Below are experts of layer 6 (counted from 0) of a mixture-of-experts language model. Rows are named router (the router's row for the expert), gate (a neuron's input weights, with its number), up (a neuron's input weights, with its number) and show model dimensions 288-319. Each number is 500 + 25 x the weight over its row's rms, rounded and kept within 0 to 999. Numbers have three digits each.
After each expert's rows: a language model's description of what the expert responds to. This comes from a sample of Wikipedia text that the model never trained on.

# expert 37
router:508569562475513489544446531486510511492499520465517460543509458504474429485479535487527558502503
gate0:446519454496508492494548498525487479491478503512493465533515517504491504495520483461510518512493
up0:497474514496489576538467494513481544491504504464512515499505499513491485549534483524512490472485
Description: Tokens in athletics and Olympic result tables and prose: medal, kg, Championships, competed, Singles, event names and times.

# expert 8
router:510505564516470530512457513486501499500480498496568455515506513494472488437454548482488539484501
gate0:509521502477435491518507521514489446516492497486500473486519465519480507477509472480483514521484
up0:482482461550536548505486486491475531484464468492527459517484475510494529525497487503505427522499
Description: Country, continent and regional words, especially African and European, and "the" or line breaks near international sports events, such as Cameroon, Africa Cup, European.

# expert 50
router:509530472498542502520506527455504470509492523454503501524520489505499473482482494499482487546500
gate0:495495439486494486491518479498449483504527510489527498479489480527472489477484488490490493491486
up0:507479528521476505483490515504511526532538487492461522456502498495514522519534518479486498491518
Description: Final word pieces and last digits of years and numbers, such as descend-ed, north-east, 202-3, plus place words like York and California.

# expert 22
router:488507509497548493495547489446522501526504497523508508554532503454456494479452505478479497493506
gate0:493502546470511497537512498494487546561508506525476559489450472516521469531535505501492519479479
up0:498508533490488514462512494492464524524513510507492498524503510534506492509493489515452498485518
Description: Words in biography sections about schooling and family, such as University, School, father, children, major, and tutelage in "studied under."

# expert 33
router:504527513484507498503502488465519520513494509487525491531498516476476486468429492510500496497467
gate0:528484469492453505509532455541507506483516478520491508501521535490499473470483492481506507509514
up0:440517501532504497524475547463511490522489527499512527502514491504498509521531543498436486488514
Description: Inflected verbs and noun endings in stories about people, such as contacted, killed, asked, sent, him, help, often after to, he, his.

# expert 5
router:506531530498498489519496490442503496517507480491488504512552511510474498472484533487494451517517
gate0:485497488532524503467545511445490501467491536550498490522484521526520462461504509479513470514531
up0:501484553478456483502472504579529501533490479475521483504500464448493482530516496494535535439485
Description: Subject pronouns and head nouns beginning a clause before a verb, such as It, they, who, This, Map, the art department.

# expert 18
router:544511463538498539529461561509512462530467488499504486484535507453481501498487531501503525479465
gate0:508532511515458505527470520514480446513524471460496473530539490468487478492490526489500516493506
up0:511507534508468476517448522522503486508498482460548490435507528452504507482468541459487512491482
Description: Wiki heading markers ==, ===, line breaks and table pipes, plus sentence-opening words like Although and See also headings.

# expert 35
router:492502498485528534501471521474504477482468522469505487483508463461467498499474539493505545512535
gate0:463499511481512471495487504509512450510543506513518536492497459502526535491477482464550500545474
up0:527475529513481482499499546476513474511533505487494477480453498544501530492541489514444510514517
Description: Sports results tables and football or basketball text: scores, positions MF and FW, league, season, team, dashes and zeros.

# expert 27
router:519547524488490471486499526485550482529483531503517509513527484456477507498461508477525525464517
gate0:518515471531490478524496483459473521509518511521516518483528505477499528488529496500458474503492
up0:537498506499474489546476507476475473439510487512503473525517530524523492491479490489509486448490
Description: Table pipes and spec words in infrastructure and equipment descriptions, such as per, maximum, standard, each, average, with mm, km and gauge.

# expert 61
router:520516534458516483523492502491497492503482539478471450530479506500456498491469540468511511524527
gate0:469522487490479456532497490507556443541504505464500493496487483471509474486482497510491469497508
up0:466493484508516510484503520507472501504510544538527549505503523511489484477526504560489541488450
Description: Pieces of non-English names with diacritics (č, š, ä) and list field starts in biography, club-career and taxonomy lists.

# expert 53
router:477501501504515542493487502467523510465537493505544494436527487520451460494496510443513514448531
gate0:523523474478483488488484458507476479499551499470524482491495502500524510500530471496507532478477
up0:510522514464526520498491514467549475502507469465484496499523537512480483475481493465519515501522
Description: Parts of Spanish, Portuguese, French and Italian names and words, such as José, San, Antônio, Facundo, plus country codes BRA, ESP, ARG.

# expert 20
router:549537476496486491483469525416480473454529516480501506524534542505473449483494508479499514510493
gate0:547538546510460511512464549468497507543489511515512509567479536495505517491508517497489518487497
up0:518542533509523547450517506516472498469493479503455528461499524521529494503506554539509484527505
Description: Words and name pieces about ancient, classical and religious history, such as Byzantine, Athens, Wallachia, religious, oral traditions.

# expert 62
router:527476502473484536511475483492507487490501508482541493467524459508474458456460479529509514475499
gate0:487485538508488486517475499493496529504495531517480506486547500511491502504481471532504468469488
up0:476476471508477519493511508494514517504501547503488517486565521492483480479444476542525475504486
Description: Words about government, courts, police and public announcements, such as announced, Supreme Court ruling, federal, Committee, jury.

# expert 19
router:519546496482470523519499496439530514477489518477532502518507516500496468506502526417513510492502
gate0:508473529514562548513509468493484515501541541537511525505457539483494508545510502473485483498518
up0:499550528496511472538487469467571502506486484496516527508529516491463508492509479514504512496516
Description: Military, political and royal words like Supreme, Soviet, army, Chief, Lieutenant, Royal, Treaty, in war and government history.

# expert 60
router:515491489493533510484457536446514516475467532494489484524515437485480508473468505524497542491519
gate0:503487508494483519479456536468516501505451543470517515507490508502510528492511575493519466478495
up0:514515536483540521528526459481496459497515488489471496488532503495476499475451443532554482466504
Description: Sports tables and season text: score cells, team and state names, sport words such as basketball, yards, rushed.

# expert 29
router:516487476507483527483463519452514447506507513486495508529516488500434490511487517485519471485455
gate0:493519517442511463506436492525489467523496542495502501479497506499471499504418511507501523489562
up0:478507530503500493490510521478467543513528496497450497506499473515481472517512517464493480494501
Description: Word starts and nouns in film, TV and art writing, often after quotes or the, such as film, artist, Episode, por(celain).

# expert 41
router:556509520500488513491491502447508487524473501503495492538492490439500489457446501494508484476516
gate0:543493497519511548522519472518452496472536498498523562501527508455498514483495526530500485456482
up0:499503543458457529437498491493516480474522533472511488493482467462483534463493504497471515519495
Description: Nouns ending a noun phrase before of, and or in, plus object pronouns, such as them, him, government, school, boards, countries.

# expert 4
router:500500527487509490497488507465511517506510530519476472519478484520495490547451492499515495559528
gate0:486507506471521464530505490522518492531518570495476522474523499495456491521504495505511533514494
up0:485497502525521518485521496501486516456496474461532515501509519523483458496452524492473521485495
Description: Final pieces of proper names and taxon words, often just before a line break or comma in lists and tables, such as -idae, Shri-ke, Wallach-ia.

# expert 3
router:518557498503511475537485498476541545480463500485516510509489497510472488496478504506530492511465
gate0:484535533555512489499506531489538480540505553452493473496472488463493478495493533458531447510501
up0:506475487431501524475495485564471512504510464535526499475518493542505502521512509477496531513489
Description: Words and function words in accounts of attacks, killings, bombings, fires and wrecks, such as killed, bombardments, executed, swept, plus event-list dates.

# expert 45
router:503527498469491538487462517467467512516476504491559513509508482462492490457488503484475502467493
gate0:526458459527510500564474466519482497496536483444482509494492538490517441491531504531475539496510
up0:506479540501505448536525490522506484449490515524484552507501515479486538556501529514495476497503
Description: Quotation marks, colons introducing quotes or lists, and political nouns like government, country, politician, unionists, regimes, strike, in political text.